python train.py --norm_place="pre" --rope_fraction=1.0 --attn_scale=0.125 --init="trunc" --init_std_up=0.0142 --train_tokens=352300000
Below are experts of layer 3 (counted from 0) of a mixture-of-experts language model. Rows are named router (the router's row for the expert), down (a neuron's output weights, with its number) and show model dimensions 0-159. Each number is 500 + 25 x the weight over its row's rms, rounded and kept within 0 to 999. Numbers have three digits each.
Before each expert's rows: "raises" lists some tokens whose logits its average output raises strongly, later layers aside. This comes from a sample of Wikipedia text that the model never trained on.

# expert 108
raises: " the", " ", " a"
router:505479567478507536460465514498504522560518512497469479506519529520511482477474498544510514480523494517514492431505486522471466512498486467522495493466507496488529500505502512466486490533495523504478498530514478542482472500482503501485496497455523562458528459513485512479487460483500481535478532503474517488486549533543507523472473471515509501473504517501460501475520513454503522518503512487478505511499520530491516446484516527525505463451518521535516505471469439525466488507456474
down0:474475515521543487536521504525473488539507491448580555515503512470502489507482511500487523499498501498460493482539505491520511472483503480483503482524488518476480507503504469531524502488483466467482544525501467504532520460496487514485528525491470481474483497451482522470460513499527497477473515504449510504443584537524507511507523525475507556470504465500480473495479544495494501524504499514520491484554494477508502490523546484501466476482485514502456499492519519484459541496492470
down1:456488520511430525508491482482465549537491492491429469543518494492483477536460516523486529491527502495487491493539487529520488492501456475507482507465489523496518530531540509495507486517514487511478467484486509524498494499545514530533530511492512503490489519453513495486482508518505507543506483472517498574453544457581509540478511472526494470474499498514497525505499478485476482504477550525477531495514492499468507520509548548515524488497492503481511488499505467518532515520492524
down2:469504488461519499498524478504542455477517500504549492525521481466493506540484505507482496435511541486504497503484472487524515520475536454477545514490526510505490503547500458491511460447498509556509471515525547516532510516486514483503529504543505465531449523513501507473481477503474475473458492475527457479522487512487485538503479497538470484464447519514481517496472472476539485509539505482466459518489482458483495487481480498480504494509496477539541517518473472471515518527511503
down3:488523480543481489464507482474505500494526492487456497532536518467510503479484536454515499485492468510502482531521523465481471479505498481536542497437524471529523499480532528498501537535514513543552497494530468523487499494541461509517529508499486503534537489507516506487506496488550512477514470537496519501490518507517451468547529513445526531495489513493539523519513504508526469456514528468546503496490508553513499480475469471472491502524505556491527502515519470511495471554511488
down4:493490489491474510468473485526540488472478507531471450475490509498480527454548457506516443516482470530492536504448490520488536503498536535511501537480526524501495502480479518457533482505525494518470479469499497526490503532496522466495468478515476542529500524533530443500548529488484484477505470504478480463510472476476563488528477451536495512517503511528502449518526522529479511458526523511477506529519504527480479498511462514499513537476520482507492479526487490500510463490523526
down5:436488511518506501533432513484468502493503512496451432503539497507494504538501496480511440516509479494507509481562487537495508535521485527515458472478504512438485512515506519517499495512553487516475431491486526492524515501491501502454529479518505493498530476516499465482501530492529465547520521500487501516476550463577498522484480524517466484480493477501499533546496478514503503497491547531498504474476458484489489505491516494494482521498509517503506484489502512539511493535481520
down6:495510493511529481477482536504486468535508550476485487484482503501446497525483526504532518530510487532518490491535501505483463494490499487498492467476536487517472511524473511493507502455497470493505489515515496534485491474475494495452532471448455490485493504530499495478554547501493473552528547450537509526526566480572493497518508484471458484542495512498499495506460510505502519493521520528474514491505464536492487469472557504528474485513496508513489514497448529529504524533463500
down7:467478491523491502541506476480544512508507491490445465556547464504510478491456537492511475477523514499510550502532484508498499553544493521470504474461494488555497455529527475504521502520512499508500460484498524481498509504504550521493518479508485489508524507516504480509516528532468533485521483505498509512494500471552473519466507491499506548492508475514521554583506469495509472494483487525510507476487471508480553480475500496482497462471460544508511504487480472474524514553501523
down8:488490539466528514509520520527499461548497472490530504503489502499480515495478488520530523457566540505482488489510505508507518478488488480486504518512507511474487507485457522485492494482476497516468493528517544478485480519470504511469509498481498528500451504439479511492526511488468456548516499440484526458490570493555505484441479498540474489526516515518488533493470521452517485515508491510474484534555522511483529489535526536544501476481458525508477536492472492509491500509473501
down9:516436526483480522511515504513495480539527518526501471491502497499484497470469475529516501475570484495466474494523512546476473505492510491490506498472501468511485529509503539492509504505496528514482474516488503527522497520488466527502494495499512517493527485547486537430460507534510483485482517471490519476463578502559467514454502460456526530486503533485468477536479518509527530486527514484514518495497521501497507440481494532470524491465498518515499494502526474460500531462501442
down10:486489504491543493502506518503461471534477515456506512496509539485480507547448514487501516514534491506477467444534493516503469506485447474464484463490499481511461495540477501485508486484482503502506529520488514530496498515488486519464551497441490493468494481497486476491504528524498437549526527497496505498492592494575509520506523466519486469524510532497486513522488500503466515502500487491516463502514484504479499462518581525509481482497505482515490511464488519536489520518481511
down11:514508463465542509485529490517516497459506477498567508512502492491488520515545476493510486518472518521502493497475515490501499494486488498521511536495517491503450489512501456530509499490474491481474547528486493471540511508484479463480505548511474493531457522472485495522504485493524464480510530504501507478568401514387493472511537516516503504533524469521488462510480519537491496510511486491487477501509478466504458491500450496507488509543509514514494489512502510480486498476525501
down12:473535521488521570479488502524491527521503484476471495525477490442475481546539509503544493487505464464477467514493492507515508529486447470516442494530527544510465507506505491505463496489519454501496495506481514547526471499489500515530489491496537482525547507482524477488493505520508482505495497484477496525470495480508520543503488490451523495444454512528463531465501491502536538488507494526498517547529542492474470517518470488491491556467532465465489493495518482523486498533514482
down13:478524494508487517506502506519509484487503522438503522512480513496483528499472507528496546518511529464445474497502485497497547493459463476483476502521552469485459496537502452519512497488484477509492518505481507496529499489532444474457512531514486438539528503510489462499488481524464470501508513476474510550455503511523502504482498507487545529437494468484503465503490541489507495501506515507529461509508513445481534493522482488497506519499564464473497484518474509492446520516546485
down14:507501477456531552499508497475521482434528488507549476504521478430493486525561491488498499531508497533483477497486519523503529527542508515506545498511522506499461519517508470529503506512492491500445559513485501513518491506476487460531475515513484516522506514515515501521501495468512503495490512541511486480539419473417493486518490484533515524546517470515538520527502489499513501488497467534444507504458512493487474525493446532521488513524486510492502495506496493507494502511529507
down15:460526498520530488506473497491442506562493552468466458498546521505556486497434498468500482475480496456482498475524515515482492519497466539471467472496462500477500500547507492464488541515480507490542467477511501522486516498494515512472489504469493501529544475538506510511474512502496502495510494501514481515438564504537509516466504520559504500460487489513466533499493495502506530519523513524537482513487513489478504464506531497493479481492461494473469520502500488481501553530536505
down16:520517470546535530483492549481493479544516498509499505474515516513477497457480467489442535499522501499555500542496488468494472467491503510528505492515498515478522493503506529509496486450475526510506487489471487542462467486470521513532462476511508505497508508535493513498518526553550518532498523505510511503446534497511478535515538492503508517484459532436457493485487510506469538521530499504536545535487521528494460502486548517525510546490496470538460515493504515528517496520479472
down17:497504482483523493510527522513509486463495489481578541533509507502506536499504484491498502505469512530505489467486499503498507478499504480496484543494513470493484488513503465532510494491447502487497530548503493466513522511474460476470513548513474491511472492467485507515482469486495470492530541502497540502562436515404493443466530542502479511530544478528489451512476521515495495511511481513511477476513478468522498483528483494501508485546510509547494525493474512448464497501513485
down18:504509500516477536508483497547470548517507488497529466522478458497509502503473528501496464526498517487489503473518512520486467541524487495444462505508517538469498529534498512528484552537531472510494485489492468486525445485504511480477504535487489513513515532435495463477445462520522484505518513499489484528460503512506509492470509534489479478481502466525500472497472515513516531482529567515495496500522546499504462490523508475542442493504524474461461466548506462520500514525487497
down19:454500515516525481516480487519483528520491518495496487512501487491478522496470536501484466582499490500500486482524492535498502489526458467497445501485490488489470497532502485501541494502519454516486471495506509524559528491513532519518542503529465508472494534516498481451460507534497502502483512481500509468504569503557522512518495511462467443476480477483459471486456509501490506461481545514461506481523476488486510490531515526499518525538470500498451498528531470495522514493552522
down20:483452450486512492486503533508484520489527537522528473495519527522555518479454482513470491495489493478521530545497500465457499458487496514523474507487498492467510489503500544506487498500530554480554499469513506482451533470491516488488496464512485507498452527507483502490488498537542525484521519471517508513519510496495499488512472523469521475466473536441487492517488511472460502533541509494520528480500509538504452509455458501510515537501514474529436543519468514479496504478461517
down21:478515509496485486507472471483502508502486513485446441517534437480476484516446524495517487499505498509510523536509471536511442553522490527493508500492498513484533527504504459502501515560512520467529457455490500479521508525548537479525465475508512484531550503546505459482481501511490531493528480490513499532426517481510516532470479468536509521470438472492512538502533474495542483502475528530497493523522493492494509508467497503502506517481522486495511502515477501503535526506519518
down22:553509437490518529527528486499506509462497484485584547499465500466508520511514487503476537492507544539487490477496492513476507494511518501461498489542505500521500486516531448535488492474446474485484553527475492484477466467479511479530477503500459521491490545519467512529494484488551517526496507508518513466528449509418464500496539497476511521512488503485524515486485532535491498496523469528507489481479513537503478478504522513530492513520484475509496507493478538499471469491512479
down23:488490473528501493513506488481523482515518485429519498492490471478458506508474514559501515475491477486513505495536500507464462495541522523521502496469499468539498460486563472527473552513529496525519513487511489497527503481525507510512506567536480478524492514497484502508520533509557494527489505562489503501487480505484479489530508487504517541468507504483555527570475478524479456486503508470508502501491463482532474480535473487495522460546510533497492489486500466520491542542482494
down24:468519519501542541489501525477518481559508485511471519498530512503522488475509510538504532453499527509489500481558505514529441495487499479498497506492523488515501520551496581513503480516535535533562473496520481538505464469544485471493510533494523494509521480513522515467521506507510487516499503514502496518491518494535478492515514504458499521474457513471492522533532470487504520483544501474510539515535518570530487478503472486480510488485507511482524538517496473481499447536501453
down25:522522462489518491497535496514507488522514477505597533491466481521518535492494505476455491507490534517482469482476506481484485490528516492480485521529488497517458457512519467508509500463468477477488516524491495492532474492471489484494480522494445508520469522496493483527519507518542461511507527475490476475531465523432483491520553524528514483536493461499463464486445531520475478497492492516474447501508488501506447463531530474540474505515497481497468487489464482512510494496513471
down26:528510526518512535453492544461512490522518480540469537466505495498485510446494480499464490503455485511559489506455503474504499476498509535490556508519502494540551485496531502510441526462484522480519472493486479493466484478521511495517490507508514493494508488520513489542523492529528521544546500520520524500505452496452490477490522512498531515509504506425477452524462486498497464475500488483511533516469506554531463511473506492520524506498545484508476492476489487514521473489501461
down27:479483462495445512502539509511518529484506502519458493535512499477534509517477577487504477465488488527494495526517456470481529500529496474520508470464480493499479468538490492501518473497535512499521516493499515532491495541517517509478525536478507484494488506472534534524496493505487524481477452489515509568530484509517537489518538549490484550508535522489539548498536476514475515506504501516493503464467467470506524473495489470468517453483524478513544531487461532486502518498470449
down28:488532464496512501484530532512534488451493532509512499495474503510448523505553490510488479551487533529467525494491516519526493516481470477498488495506518480491487502487530518453513498515496472474480507491471522464502516508553499469490523519545472496500493508473514493539532515485460506520469518472484524514561416503450520523507522518516495470503515487526490440507503494520504499540522517514515509492512503441458469544485475478508488516559509486458495499484544535532492475493499483
down29:439482488469503500511497481511501468474497517493535490537517495471495507533497535512482505456500519460502480503516483490504518505497524450488522465510548494492503491516489471499526467446509494565514450521527534500528555482493503503471527511525473492525468539513495517473441482510492452479445526491528455508512463516469479547522498508547445476465460504523454511479498511479503508491511486476458478505479499471466458474521510510510514518489489474546504519502508517496487515509509500
down30:495475525517477475508523488485504519509506482488452438519504462534480494524454482489516481520469527521482504484541526510501454524489511512471487507486466514509508459497531464514492535504515520488513462494472507501517460479509493542528489512498481469513524478542490480515514551516488505528565492488498467507495496459554458525460498448549472501454500469481523553520472473463478518513468512498475488510520443509504480486491487507506525463487476519456521491498464484543507525486506510
down31:488528530531537495504485526492467484564497540483493500493502527519553477498445517497508481487453522488537493481528519511469485505497473520488474463501486503491481469573497519479484527498479503499525491499479520537495492487484526538508505507460463501538532480574509507523497547492478488508491509488519479519471553514546504496487548507523485523486469486487478538500501510510480518529532502488515453509494545529468494446494550477489504508495476494491463537488518501487506542543522489